Experts of a small language model: 36M parameters, a variant of SOAP for the experts.
Below are experts of layer 4 (counted from 0) of a mixture-of-experts language model. Rows are named router (the router's row for the expert), gate (a neuron's input weights, with its number), up (a neuron's input weights, with its number) and show model dimensions 0-159. Each number is 200 + 30 x the weight over its row's rms, rounded and kept within 0 to 999.
After each expert's rows: a language model's description of what the expert responds to. This comes from a sample of Wikipedia text that the model never trained on.

# expert 19
router,134,244,169,236,188,220,238,205,226,169,169,159,155,242,202,182,247,179,171,177,235,196,192,146,266,193,201,169,186,156,192,171,171,222,181,180,213,187,179,155,149,255,242,210,189,189,145,256,181,191,197,204,194,179,226,176,221,172,197,251,166,222,236,171,155,255,196,160,247,189,168,173,246,242,238,180,230,218,156,209,246,217,232,198,230,197,231,174,195,224,227,216,213,180,221,193,169,184,182,215,170,172,196,239,201,168,193,194,181,188,196,207,211,182,248,222,168,176,166,239,232,247,242,222,176,192,224,192,229,172,136,192,214,222,221,185,205,140,192,207,220,185,175,168,236,214,137,200,203,194,182,202,207,239,220,185,182,203,282,155
gate5,233,183,218,122,216,118,201,245,191,184,238,197,204,198,175,167,255,172,162,202,205,180,179,199,155,191,168,204,174,171,277,211,171,201,141,223,170,215,186,198,232,159,196,183,187,182,173,218,213,205,194,272,245,227,187,168,246,168,226,168,188,209,185,213,156,222,222,241,212,178,223,217,196,240,194,166,210,194,189,220,180,151,196,233,200,186,224,162,180,165,200,150,215,189,230,191,228,235,214,208,106,226,165,187,160,210,211,241,210,201,235,158,208,203,197,194,209,132,216,179,252,164,165,181,190,191,224,162,192,163,222,208,149,211,181,166,206,233,186,227,204,225,210,239,172,178,240,242,228,178,210,172,232,230,245,241,244,202,159,179
up5,134,212,188,217,200,250,193,173,217,233,182,174,172,210,224,204,205,239,228,178,206,222,228,208,200,188,270,196,235,259,143,163,242,194,284,208,224,173,243,203,168,243,216,234,206,209,218,163,207,207,149,120,214,194,189,193,120,233,217,216,221,205,195,172,221,219,167,196,193,188,223,195,200,181,210,243,157,211,223,178,248,257,184,180,212,228,205,184,200,195,197,194,170,211,173,264,165,159,218,181,254,185,207,239,221,240,183,141,233,190,169,225,264,194,174,204,176,263,162,180,173,210,235,193,226,222,191,204,177,230,171,186,243,213,202,237,162,170,214,174,161,190,205,170,213,209,204,165,188,188,210,216,148,180,185,132,185,236,210,192
Description: Numbers and number pieces in scores, percentages, heights, ordinals and table figures, such as 9–0, 100,000, 1st, plus the piece ex.

# expert 59
router,172,189,134,146,190,161,246,257,217,213,176,198,183,215,209,198,222,188,214,181,191,166,187,202,206,168,162,159,216,174,174,191,142,240,176,130,175,205,206,168,227,179,204,187,196,211,233,218,183,193,208,249,183,207,190,226,205,159,227,226,216,200,189,210,191,254,254,240,244,248,167,200,251,223,198,211,242,195,163,201,220,217,284,192,236,206,209,202,146,234,176,182,261,206,162,216,160,234,157,222,184,223,233,167,216,226,193,193,170,224,210,234,239,192,228,202,219,178,178,238,231,186,204,192,140,207,211,237,162,243,167,228,199,163,200,153,186,157,143,188,259,219,242,168,193,243,173,255,245,213,203,177,198,233,239,169,229,197,195,224
gate0,189,196,220,226,158,215,145,197,217,201,195,220,177,185,178,168,152,110,197,145,155,167,218,220,258,159,169,165,159,217,224,203,220,218,208,177,174,177,204,215,254,218,224,150,246,178,246,171,174,202,202,169,218,204,206,146,185,198,209,208,186,181,193,241,169,219,205,212,234,206,201,146,176,207,208,224,168,179,144,250,152,217,184,194,212,222,182,218,194,158,184,193,218,203,158,278,266,175,240,184,161,184,198,228,280,230,179,205,154,232,194,170,199,189,214,203,199,207,219,213,182,185,158,184,243,190,191,206,223,137,192,187,185,131,222,194,181,219,165,228,247,229,237,235,221,186,178,208,225,233,161,165,233,212,199,170,226,157,191,232
up0,199,232,224,210,163,215,198,226,233,211,183,215,186,194,201,214,227,221,212,229,183,225,213,257,205,208,201,214,210,200,246,202,201,232,195,157,153,175,241,223,170,146,201,214,141,186,208,260,212,218,241,235,154,213,231,217,183,204,191,157,165,174,165,168,250,189,189,172,194,263,158,223,156,214,206,225,258,176,199,196,224,185,204,220,197,278,195,213,194,240,257,184,181,188,194,209,196,183,193,199,251,195,195,215,225,145,192,172,186,215,217,243,241,178,191,148,250,220,265,177,194,205,192,254,238,178,180,200,223,258,247,176,228,155,205,225,198,193,180,169,221,165,167,252,148,255,247,203,172,223,160,183,158,156,154,227,166,208,211,154
Description: Quantity words and numerals before nouns or "of", e.g. all, some, both, several, three, plus percent signs in statistics.

# expert 11
router,200,133,186,217,218,141,211,187,239,177,182,189,185,260,188,176,202,203,177,140,184,202,195,217,233,151,167,183,204,167,191,177,179,169,170,231,202,210,158,213,190,275,205,177,182,247,158,178,237,208,246,199,136,231,242,187,188,132,187,143,185,147,218,271,199,202,201,213,203,211,225,229,233,246,192,172,195,173,199,206,183,267,208,169,184,222,163,157,265,203,228,178,246,180,205,218,181,202,222,196,186,223,195,234,195,236,236,232,177,210,246,225,229,175,225,248,172,179,156,187,200,192,259,189,203,182,173,237,255,203,166,226,243,209,220,212,205,155,159,207,213,195,224,213,197,192,202,160,257,222,168,245,180,224,220,150,193,201,208,188
gate0,169,190,178,148,192,196,243,197,192,189,171,177,159,196,196,192,242,174,167,171,229,243,189,206,204,204,189,187,157,151,178,208,225,220,218,182,253,204,182,183,232,182,215,193,163,147,159,249,181,203,168,180,180,205,127,199,243,199,177,196,146,245,264,172,219,196,207,187,172,226,238,188,141,231,214,175,239,242,205,209,189,231,190,171,183,212,198,229,246,251,217,197,201,191,206,125,196,233,195,136,200,209,162,224,190,197,208,225,212,200,202,214,181,240,225,198,227,236,158,190,201,266,219,212,211,194,208,191,111,187,235,94,216,186,190,208,241,218,158,197,263,175,204,234,241,155,189,218,204,193,244,180,228,200,206,189,245,201,168,199
up0,179,179,154,146,191,196,240,198,157,166,153,192,160,212,206,218,235,190,167,168,237,227,195,202,214,218,177,176,184,158,189,203,223,204,195,175,232,181,202,193,194,188,204,187,172,179,166,240,170,197,173,170,201,181,148,230,252,193,182,199,137,236,240,162,245,215,223,179,165,198,197,156,146,203,201,138,255,233,195,184,182,198,190,178,159,186,154,241,249,250,210,186,216,188,210,107,235,197,212,131,221,210,143,219,175,198,178,218,172,208,200,199,187,220,232,183,210,213,143,203,177,252,218,192,213,182,177,192,119,203,228,127,217,158,183,199,223,200,162,210,245,175,211,248,257,177,187,218,225,211,220,222,238,167,205,193,227,222,188,157
Description: Semicolons, closing parentheses and dashes ending list items or names, plus final capital letters of acronyms, such as "news; entertainment", "(SDMRT)", "GEM".

# expert 47
router,121,201,169,208,240,213,207,140,191,205,173,221,193,179,220,220,174,186,202,203,192,213,209,171,172,223,188,171,191,181,173,146,166,223,161,166,223,264,183,230,169,164,175,170,180,205,263,146,190,192,252,178,247,199,199,204,195,169,222,160,204,235,230,185,231,165,182,147,240,189,236,183,231,214,219,234,253,205,168,160,241,183,214,230,178,206,200,200,198,214,234,234,201,191,200,178,197,168,173,197,181,162,219,150,194,196,166,240,189,184,229,226,211,221,188,238,185,218,189,200,237,199,201,188,176,166,215,189,186,198,197,233,267,235,187,268,180,205,180,123,228,184,249,208,259,247,138,237,182,212,171,232,243,232,175,186,271,157,230,218
gate2,192,171,169,190,212,186,161,189,199,173,195,233,186,220,221,189,245,188,165,159,221,150,196,207,207,171,179,182,212,212,231,165,215,166,166,215,195,206,212,202,200,222,249,253,196,214,216,242,226,237,225,237,192,255,139,225,211,212,183,216,195,119,165,233,251,177,161,178,174,203,194,189,177,202,260,171,212,210,154,198,220,195,236,211,204,182,244,221,171,214,215,199,220,221,236,159,193,200,95,239,186,204,224,246,198,182,179,205,202,157,195,138,120,176,132,206,186,173,249,205,251,210,204,237,213,192,212,232,216,188,142,159,227,227,202,177,221,221,192,161,203,152,238,150,169,214,194,251,196,184,195,196,141,185,191,173,157,188,217,216
up2,147,208,216,183,240,186,230,196,170,215,175,142,197,196,192,213,188,254,223,235,201,255,202,163,173,246,220,230,146,201,192,228,166,228,215,191,220,231,173,172,198,174,120,154,224,218,204,174,191,161,150,134,220,166,236,211,218,177,218,210,232,245,184,198,177,188,201,220,232,212,227,200,233,192,164,223,170,181,217,218,216,201,165,203,178,209,155,203,220,226,132,210,195,192,206,214,208,181,273,187,218,170,209,161,228,220,214,179,224,202,163,220,228,238,237,142,233,232,199,195,174,186,189,164,215,175,138,202,215,230,253,229,184,229,156,160,158,194,167,245,190,236,141,247,243,152,210,152,185,202,214,229,266,220,200,224,243,213,196,207
Description: First syllable pieces of ordinary and foreign words after articles, especially "al", s, Z, Se, Te, e.g. altitude, alarm, roof, Kazan.

# expert 25
router,241,217,174,238,218,213,229,229,199,195,216,204,182,255,218,181,186,171,164,146,215,205,187,202,242,173,195,192,197,178,186,203,226,178,208,196,237,212,139,197,191,244,189,166,135,189,210,238,197,187,179,215,218,191,197,225,203,171,198,232,142,183,187,221,217,216,197,198,191,172,246,140,220,196,271,204,263,208,197,243,250,228,180,173,183,266,164,231,261,228,250,218,199,160,202,249,132,158,171,263,169,213,169,256,198,192,174,194,193,157,205,210,220,151,231,221,185,184,213,194,210,164,247,223,240,193,203,231,239,187,213,198,249,176,255,209,190,139,178,211,195,218,210,205,213,185,180,133,225,198,170,241,187,257,246,163,204,203,213,183
gate0,169,223,212,180,210,219,172,182,132,187,131,169,215,161,247,215,174,123,223,212,188,185,225,212,147,255,151,204,163,218,193,190,163,192,216,232,227,162,212,201,261,182,219,183,180,206,210,218,184,204,227,181,240,196,155,195,215,183,184,165,210,184,183,216,190,243,167,190,221,212,186,208,184,228,224,256,230,196,204,211,239,240,217,224,238,222,198,196,207,195,193,153,220,229,197,177,195,207,171,243,210,183,233,166,186,267,171,162,233,197,206,192,175,203,208,173,160,246,177,232,144,307,164,192,151,241,171,176,252,204,229,166,148,184,222,153,204,214,184,208,177,207,238,194,174,194,199,246,210,216,189,204,174,258,221,159,160,191,150,174
up0,191,197,191,193,196,155,227,224,248,172,274,219,198,208,176,209,226,276,185,143,198,239,184,192,261,171,202,234,204,240,206,211,216,191,196,173,176,213,184,230,146,207,188,198,184,197,202,161,231,181,193,236,184,270,244,168,230,202,230,236,182,224,233,209,219,152,240,195,201,203,226,206,250,169,173,119,137,192,211,176,197,215,183,241,186,170,201,223,218,214,167,266,199,190,194,221,220,226,224,176,211,207,159,242,238,142,207,230,212,202,180,167,190,176,195,208,221,158,190,177,244,143,224,228,251,185,189,226,149,181,170,197,186,218,172,275,190,163,224,186,224,170,157,216,231,220,196,143,218,197,253,168,186,181,184,207,248,212,235,208
Description: Colons, dashes, pipes and semicolons after labels in lists and tables, plus three-letter country codes before athlete names, such as GBR, RUS, NED.

# expert 50
router,226,199,188,175,234,167,195,176,204,244,268,192,206,208,220,189,173,165,168,223,169,196,156,246,212,207,167,246,220,176,224,255,201,153,201,193,204,189,202,213,162,213,235,229,198,191,125,194,193,214,215,197,203,208,173,242,271,199,186,164,237,203,232,228,208,247,217,189,283,224,186,194,232,219,199,149,199,187,172,227,176,195,243,208,230,264,197,221,207,183,162,233,215,188,181,220,171,191,143,185,221,197,262,260,171,165,228,217,139,112,225,183,185,175,165,203,190,165,228,206,242,192,203,193,190,227,270,198,193,205,162,237,220,253,225,212,179,197,166,172,208,183,182,201,186,209,245,156,170,188,178,239,171,193,192,204,259,166,187,181
gate0,206,189,201,194,223,218,192,219,172,197,232,120,181,199,196,241,206,202,133,209,210,246,196,151,191,222,216,237,245,234,168,149,212,236,240,197,171,224,201,247,190,173,220,232,192,191,203,260,192,247,231,154,209,206,240,173,146,181,205,187,199,168,214,171,209,167,241,209,259,169,228,194,181,157,131,150,193,201,209,279,128,203,173,200,241,188,205,149,239,132,201,209,195,178,196,203,212,175,238,219,207,216,193,203,210,288,238,191,203,171,145,206,204,191,217,180,167,209,234,184,251,185,240,216,216,187,177,191,214,199,186,215,221,220,239,210,217,221,200,242,214,129,237,241,200,191,197,236,234,217,168,225,182,172,207,213,159,201,215,209
up0,210,216,159,239,213,202,177,238,192,190,253,222,210,172,189,160,184,263,169,230,190,262,182,167,207,193,218,226,244,201,211,169,197,225,189,244,172,228,183,134,193,231,205,172,203,215,174,202,192,201,240,248,206,205,287,209,221,204,162,221,127,263,252,232,251,189,237,182,183,169,144,164,188,197,141,238,247,206,211,204,188,222,196,206,181,192,174,163,173,175,193,223,195,157,182,171,166,174,203,235,219,188,235,250,231,224,202,251,203,163,142,165,221,216,203,203,151,189,204,180,186,160,223,217,260,150,191,205,168,202,197,163,206,209,229,226,207,205,235,183,171,183,172,216,194,235,233,216,163,176,182,201,215,157,217,234,177,175,210,130
Description: Opening parentheses after a name or term, and New or Old in place names, such as (New York), New Jersey.

# expert 27
router,237,161,184,223,220,178,243,193,204,223,196,172,110,175,233,178,197,178,223,165,164,189,180,193,177,199,149,184,201,192,152,211,224,250,274,250,186,194,181,191,126,249,222,188,202,195,174,236,214,190,225,164,170,200,224,241,231,196,185,201,197,182,211,181,221,197,195,191,176,198,210,184,217,260,213,274,205,187,188,206,217,252,208,188,212,262,148,226,207,186,223,206,250,153,193,230,156,171,172,216,176,208,242,165,193,167,247,203,269,155,216,157,220,212,179,193,234,214,229,201,211,226,210,229,200,189,244,268,239,246,167,227,270,210,187,196,213,199,174,166,192,158,170,215,184,162,193,163,170,223,175,229,207,216,227,207,181,151,205,165
gate0,135,188,206,191,252,167,237,190,215,227,188,237,177,200,177,210,199,211,244,152,193,201,182,223,238,228,246,177,166,265,265,198,167,189,189,214,170,164,217,215,211,202,215,173,213,193,183,209,143,236,194,235,177,185,165,215,179,221,206,222,153,191,191,176,224,187,176,191,192,190,136,188,204,197,236,217,205,206,200,249,174,228,195,257,170,222,222,245,174,175,200,247,147,217,144,212,186,126,253,223,237,193,196,209,241,174,207,220,195,172,223,233,221,287,172,272,218,198,154,233,194,229,199,273,150,172,182,209,173,195,146,191,188,185,204,194,207,229,206,195,196,216,197,179,156,219,199,213,250,247,148,209,210,167,194,165,196,180,154,207
up0,161,182,218,167,230,171,252,183,230,201,254,225,179,208,269,202,197,167,226,167,216,213,174,249,200,246,222,181,185,228,270,187,163,195,218,235,173,196,200,194,215,204,226,181,239,206,223,209,155,238,206,157,173,179,184,218,163,249,188,183,113,245,206,185,238,205,198,185,206,205,182,186,232,216,222,207,179,215,200,239,174,215,221,240,140,211,193,226,194,215,214,220,200,199,185,201,174,191,227,227,253,199,205,127,265,210,192,235,197,188,201,248,203,263,149,284,215,152,198,255,205,234,203,250,147,212,169,227,224,175,138,201,195,220,235,202,183,223,198,181,180,175,184,190,185,221,232,210,238,262,145,204,202,192,233,175,176,202,199,202
Description: Opening brackets, quotes, apostrophes, periods in initials, LaTeX underscores, and "ul" in transliterated names, e.g. Ph(ul)wari, al-('), A(.) L.

# expert 21
router,196,167,199,161,178,247,215,191,191,201,216,170,245,174,255,166,179,144,179,177,174,170,269,202,232,156,201,238,161,226,211,181,196,187,137,207,244,187,187,181,193,182,187,212,224,225,229,182,162,179,193,220,166,193,178,176,205,124,129,195,238,155,229,192,200,194,238,242,183,235,218,136,221,162,199,241,200,228,183,236,262,255,221,186,208,185,217,225,195,251,225,227,147,141,239,223,160,182,176,174,210,145,227,203,179,200,208,226,201,164,262,239,180,190,250,221,169,226,183,214,220,169,221,259,208,184,181,201,203,199,203,230,183,258,196,213,173,194,157,190,230,183,188,230,178,177,181,189,165,215,196,215,177,188,163,185,207,213,219,267
gate0,250,218,206,218,168,222,123,240,191,165,193,187,230,192,223,206,171,202,218,242,172,215,180,216,254,158,275,217,237,244,242,228,200,159,231,184,167,193,132,213,163,205,202,175,172,182,205,224,192,231,187,198,150,166,185,213,217,189,143,215,231,189,188,165,212,179,199,193,208,187,160,190,232,167,179,187,198,219,208,188,206,232,230,215,227,202,153,208,178,153,227,198,184,260,257,141,198,191,181,139,190,209,238,231,178,276,169,229,211,145,227,188,230,258,199,243,153,184,137,203,161,179,241,248,176,189,184,190,205,219,251,196,167,217,177,228,175,184,226,199,214,157,197,145,168,164,199,212,196,193,238,219,212,180,184,180,200,169,176,229
up0,185,147,211,200,238,189,262,175,210,250,240,230,175,186,173,196,208,194,225,194,224,152,219,160,202,250,163,159,156,139,186,187,189,211,146,186,238,202,259,206,242,215,209,228,209,202,182,209,199,157,216,235,257,223,224,194,183,207,210,165,176,246,211,236,184,244,169,224,216,217,250,248,155,241,188,224,219,183,212,182,147,151,158,223,204,231,253,209,180,231,232,188,189,191,204,216,199,201,245,261,174,192,181,176,243,124,233,232,182,206,165,229,215,129,210,175,245,195,230,217,238,205,145,157,194,179,195,206,219,232,170,209,203,191,228,146,230,243,201,216,189,219,180,234,219,234,186,161,142,215,210,233,179,220,198,212,200,215,227,198
Description: Field labels and values in infoboxes, succession boxes and lists, e.g. Preceded, Succeeded, Family, Note, Died, and year digits in ranges.

# expert 20
router,231,217,233,195,180,211,219,231,227,214,204,176,228,148,215,210,181,262,202,153,241,208,179,246,182,192,223,217,188,216,156,206,199,199,145,195,214,227,224,198,226,226,201,156,191,216,201,193,191,225,175,224,134,182,166,215,221,191,161,187,206,216,210,216,191,175,210,226,182,229,198,153,245,146,204,173,202,199,158,277,228,211,214,198,237,212,245,191,153,209,229,197,228,168,191,218,194,191,163,267,211,176,165,166,163,230,228,259,195,180,296,160,177,160,197,208,251,233,188,208,219,204,199,176,213,230,237,241,146,193,204,236,210,163,205,207,160,188,208,221,202,211,204,248,164,142,174,203,193,188,188,257,242,158,194,209,159,246,114,181
gate0,186,208,228,208,228,212,223,204,191,196,222,206,202,208,276,202,145,249,171,193,209,227,232,144,202,232,202,238,191,192,203,197,212,202,205,208,155,185,207,207,247,241,218,187,176,165,180,182,150,175,179,210,172,209,217,135,171,176,189,193,232,182,158,247,197,231,164,170,182,155,222,175,179,190,233,260,190,198,176,201,218,184,197,242,175,151,183,240,158,260,200,172,222,171,214,141,167,192,191,236,166,193,221,226,164,217,178,150,234,229,234,156,215,228,167,166,214,183,196,175,222,250,203,165,234,264,188,199,169,166,216,167,240,231,183,202,212,198,237,194,236,216,212,224,210,237,249,274,156,277,254,204,167,182,174,226,202,158,171,211
up0,215,212,243,227,196,226,229,171,174,184,224,201,178,244,271,180,173,225,177,153,224,160,235,170,163,216,193,254,209,144,195,188,223,191,198,191,161,212,225,214,201,270,208,191,194,175,201,202,168,170,156,237,175,185,177,166,181,177,206,205,195,195,182,212,201,244,167,208,178,137,226,155,162,158,253,245,193,221,156,188,202,218,213,238,161,155,205,250,147,258,165,136,196,190,224,131,192,224,171,209,215,188,229,197,177,196,201,187,196,216,250,151,199,216,156,187,198,170,177,207,225,204,193,158,227,262,202,220,166,177,215,217,240,238,161,218,228,213,242,214,225,223,224,259,227,203,226,261,178,259,231,210,174,196,186,216,205,179,158,208
Description: Words and numbers filling table cells before a pipe, especially column headers such as Year, Team, Name, Candidate, FW, Win.

# expert 31
router,208,225,203,141,183,197,210,245,222,167,219,128,162,220,227,182,165,212,186,235,213,214,193,225,231,233,198,187,201,190,151,234,214,132,212,174,212,221,193,177,186,233,222,199,190,166,174,231,220,192,193,164,184,221,203,241,246,204,211,145,222,186,269,219,192,233,205,184,235,180,247,177,184,173,226,207,180,219,170,201,219,234,175,244,262,268,179,143,214,225,198,199,197,180,193,248,194,202,173,236,230,195,235,211,159,154,216,207,191,148,192,204,222,189,225,181,167,195,200,153,192,194,189,200,212,197,239,216,255,201,179,232,258,201,267,214,186,155,160,210,269,160,228,215,168,160,217,177,164,219,164,210,222,168,261,207,206,183,113,177
gate0,170,218,179,177,201,172,210,202,261,223,219,177,213,212,236,241,137,242,170,254,164,175,175,212,218,171,191,190,199,220,190,201,207,184,198,145,267,245,199,196,137,221,182,235,235,171,171,186,176,226,197,219,223,163,176,183,202,110,208,166,180,211,212,159,195,148,168,201,208,170,211,204,160,197,207,166,211,208,161,223,261,165,203,176,240,172,228,239,255,194,165,172,218,153,178,194,232,210,224,249,231,167,186,195,199,168,246,239,255,254,152,190,211,215,194,257,214,207,179,201,161,174,166,172,190,250,238,188,231,191,168,209,203,200,257,189,213,214,216,239,226,222,197,218,205,197,136,159,223,187,209,163,158,163,213,196,199,173,244,198
up0,159,209,254,189,168,169,225,241,161,183,211,185,242,233,230,139,227,229,215,195,189,302,232,151,190,184,175,244,157,171,160,159,211,207,203,192,177,175,187,226,196,193,190,202,147,183,206,229,167,186,182,244,221,166,219,212,183,213,181,273,184,187,136,113,182,208,211,250,169,202,199,163,236,155,202,204,249,220,219,224,199,182,238,219,236,206,194,184,223,221,177,219,170,204,199,204,221,162,153,170,215,177,169,211,217,184,200,186,159,158,248,189,223,183,171,149,191,229,240,157,171,207,214,227,229,189,230,220,250,225,196,166,218,211,186,214,186,261,172,199,219,221,222,214,215,212,262,194,152,206,238,214,208,241,176,183,201,238,236,183
Description: Opening parentheses before country codes, parties, notes or qualifiers, as in Japan (JPN), Summer (DST), (m. 2019), plus footnote superscripts.

# expert 1
router,199,271,225,186,177,195,215,245,211,203,179,118,217,200,213,179,207,210,188,208,191,167,189,183,211,162,241,244,218,168,190,219,215,215,196,156,208,198,213,175,174,255,212,222,140,212,174,211,223,149,191,237,211,154,204,205,234,178,167,266,191,213,211,177,191,236,267,149,202,171,214,170,192,178,203,172,209,225,190,252,210,180,241,190,230,237,257,234,208,183,215,250,214,185,254,178,133,176,159,204,179,212,231,177,178,137,195,212,160,148,220,272,185,178,240,203,175,165,169,255,250,204,232,222,197,206,224,171,246,206,195,215,217,182,202,215,215,179,185,248,223,204,189,167,209,206,148,203,233,217,171,178,158,197,201,189,175,175,244,135
gate29,155,181,211,125,215,166,182,211,127,179,217,254,152,150,246,180,223,224,171,158,197,175,242,204,218,206,202,167,207,193,176,207,215,250,210,255,223,107,172,221,140,212,171,209,223,228,199,226,200,224,191,207,157,213,222,222,205,211,202,191,229,162,233,200,218,225,203,169,238,193,187,168,205,200,167,179,184,200,238,222,158,180,189,220,263,144,160,215,240,217,225,197,218,210,245,205,155,212,177,198,167,177,188,211,135,199,234,209,171,215,219,217,208,219,195,199,119,228,202,166,215,197,236,200,218,180,208,189,105,196,181,251,197,226,218,223,220,175,202,175,200,226,230,213,173,238,221,232,219,186,179,190,262,176,180,168,217,223,234,240
up29,165,178,233,166,202,205,204,234,96,194,181,223,143,196,234,199,233,223,145,183,171,174,221,184,206,222,207,159,204,176,172,222,212,231,228,259,228,148,166,183,136,181,162,196,213,199,207,248,196,216,215,211,142,204,207,198,191,233,206,175,237,161,222,192,186,232,190,171,218,172,211,186,195,206,155,184,210,219,214,242,174,195,168,184,285,149,196,160,190,203,234,184,239,185,218,213,174,230,189,190,176,192,208,189,146,194,217,187,223,193,218,224,203,205,180,201,142,228,256,182,235,187,268,168,241,170,196,221,111,214,193,248,205,227,229,199,212,197,208,190,203,161,184,227,172,231,218,161,175,176,213,212,268,150,205,208,216,233,241,242
Description: Single digits ending years or numbers in ranges, lists and tables, such as 192-0 in 1920–22, 201-5, 55.4%.

# expert 58
router,222,214,173,203,180,163,266,227,211,169,176,181,173,227,209,180,213,192,169,154,206,203,164,176,209,146,216,205,195,197,217,176,276,106,154,232,201,211,146,214,172,252,178,202,191,229,167,176,234,192,174,249,143,177,128,193,237,150,213,171,171,203,158,191,165,168,238,235,176,202,215,202,199,177,219,180,210,216,194,206,183,247,194,171,187,191,196,185,210,242,195,192,187,123,202,208,215,220,205,204,241,232,170,219,148,197,226,201,178,200,206,188,213,214,200,221,219,209,189,188,176,176,211,215,242,217,186,273,222,211,193,147,205,169,215,230,142,230,161,232,207,205,215,217,160,192,159,244,218,246,196,202,179,163,245,172,163,213,142,129
gate0,205,208,224,162,229,215,210,189,208,228,204,214,170,196,191,198,178,130,215,241,177,133,195,185,239,208,226,183,220,187,251,186,242,155,190,251,209,175,228,206,211,249,233,209,189,153,198,195,188,156,249,136,175,233,194,212,172,234,218,237,199,256,225,165,210,220,197,215,168,208,228,221,196,244,150,199,191,180,196,186,195,226,210,177,170,263,204,227,202,197,196,226,183,187,220,182,160,150,196,260,221,142,241,160,213,170,159,169,225,247,159,172,222,149,141,174,207,198,221,203,182,199,199,233,189,267,178,190,183,143,233,188,184,140,208,201,157,241,191,190,226,215,209,204,190,185,219,205,212,191,226,243,196,164,256,182,260,145,228,252
up0,229,193,217,178,203,198,201,187,204,234,201,164,208,206,231,195,170,153,218,267,149,166,193,174,278,200,203,193,214,179,250,214,201,184,160,227,225,164,193,224,227,199,221,229,170,158,213,208,192,155,245,172,140,233,191,196,187,240,185,205,165,194,208,156,202,206,212,185,177,242,232,261,225,215,153,238,152,226,179,203,196,250,197,177,164,223,169,287,205,204,166,177,163,147,150,199,133,165,184,227,202,195,222,135,194,201,177,180,204,222,177,178,223,146,176,190,220,191,194,244,224,160,202,222,160,234,148,189,180,177,221,158,175,192,178,193,180,191,168,203,195,164,224,247,204,193,194,220,216,127,196,245,180,206,253,223,248,169,224,202
Description: Country names and name endings in sports or results tables before a column bar: Italy, South Korea, Uzbekistan, -ov, -ić, Chevrolet.

# expert 39
router,204,135,153,190,200,144,201,237,201,214,175,203,193,214,134,193,239,165,220,190,188,211,190,234,197,179,233,173,218,184,209,188,197,220,170,203,211,223,174,174,243,220,233,166,172,218,184,170,192,180,158,220,119,175,188,213,179,172,201,231,180,169,183,204,181,254,215,166,166,242,293,210,198,186,206,194,222,208,193,229,219,224,270,201,194,237,175,249,186,205,212,215,305,198,199,171,154,195,180,193,242,243,173,207,235,187,227,243,188,192,211,260,193,213,234,209,227,199,164,198,209,226,217,185,139,198,198,266,239,249,190,203,223,194,193,206,211,180,152,154,257,250,224,208,192,193,152,224,227,212,200,201,256,214,201,173,153,196,176,205
gate0,183,212,208,234,213,207,187,236,214,159,173,197,179,185,182,215,211,189,168,226,176,203,176,252,149,216,220,191,181,183,122,168,185,222,214,179,180,168,208,242,158,208,219,229,195,190,235,248,215,233,168,159,217,238,192,249,214,219,180,173,158,217,164,245,185,226,158,187,147,219,279,167,221,195,213,163,217,194,180,215,196,232,185,150,211,209,251,181,165,171,206,215,223,120,198,198,134,193,201,227,177,187,195,189,236,171,232,167,169,223,236,253,213,218,182,229,250,121,209,166,211,189,198,199,165,268,135,227,217,193,160,214,226,200,197,185,225,213,172,243,233,158,199,213,195,175,188,244,235,175,203,148,182,220,226,218,183,151,199,236
up0,223,231,176,154,192,202,238,157,195,177,229,208,221,191,228,187,175,228,217,242,208,161,228,165,231,161,159,181,202,221,259,242,196,163,187,221,178,228,191,181,203,215,181,213,235,202,182,155,199,178,233,256,170,177,200,164,194,172,214,208,234,155,229,204,262,208,241,211,252,178,131,227,190,222,195,214,156,184,223,208,202,199,201,240,206,195,185,188,265,223,195,215,146,259,209,223,275,203,214,177,226,209,234,212,155,230,215,245,230,200,196,141,193,153,227,203,157,268,157,232,178,200,186,217,215,160,220,169,197,207,251,225,202,234,199,175,187,184,226,164,159,203,218,175,206,245,215,136,153,223,208,249,242,152,180,179,219,239,179,185
Description: Standalone integers in Wikipedia table cells, between pipe marks, such as ages, ranks, chart positions and vote counts, e.g. | 24 |, | 7 |.

# expert 5
router,147,122,219,200,201,221,154,232,190,220,165,192,168,176,196,151,179,193,187,149,170,137,132,217,187,131,144,188,154,224,179,219,212,229,184,244,209,249,175,209,180,207,173,210,179,194,209,173,209,196,214,190,144,175,216,189,192,200,212,196,205,167,201,209,185,224,197,174,209,259,231,189,228,260,195,203,183,180,185,225,192,200,199,218,229,217,204,201,245,175,218,143,220,184,191,229,144,204,191,236,186,231,239,200,249,250,177,207,210,181,249,282,231,186,213,187,211,228,199,211,177,204,152,216,165,184,275,193,165,168,190,197,196,223,224,222,199,199,143,177,162,182,181,140,170,181,183,207,252,202,218,205,178,228,204,163,230,150,183,133
gate1,233,187,141,259,189,267,233,223,213,234,190,204,219,154,219,154,220,218,228,205,161,227,216,192,141,154,175,154,198,198,189,248,184,223,174,253,153,248,194,192,225,228,194,136,191,186,172,194,198,194,175,125,214,132,199,207,191,261,182,187,182,185,166,157,209,194,249,216,204,160,209,227,205,194,231,161,218,228,232,158,258,122,233,181,213,201,204,208,187,213,194,214,243,203,237,197,172,201,207,191,195,190,157,135,222,158,214,185,173,198,211,187,163,217,214,227,219,203,200,191,204,188,173,191,191,213,192,249,200,221,222,180,143,200,190,222,178,224,237,205,148,207,168,204,157,228,253,235,233,207,210,186,193,177,134,213,239,219,250,224
up1,175,209,232,158,207,195,195,164,200,163,227,149,92,245,178,234,213,214,199,172,221,196,256,254,249,226,204,222,185,190,237,192,233,260,226,164,179,211,211,230,200,249,167,194,230,197,184,166,197,181,197,200,194,259,193,165,163,143,211,221,190,232,280,206,191,206,159,168,218,231,206,168,194,174,197,223,191,198,191,241,172,240,146,221,200,220,242,178,240,189,218,196,171,193,164,194,207,225,230,218,198,178,219,162,230,207,153,227,242,169,198,216,247,196,158,176,168,214,209,186,163,209,195,242,180,186,183,153,166,176,167,240,230,197,199,197,203,188,197,188,256,195,234,245,227,141,177,172,179,180,170,189,253,166,216,200,133,191,164,208
Description: Articles a/an/A and conjunctions and, or, but, commas, slashes inside noun phrases, often in building descriptions, e.g. "and a triangular pediment".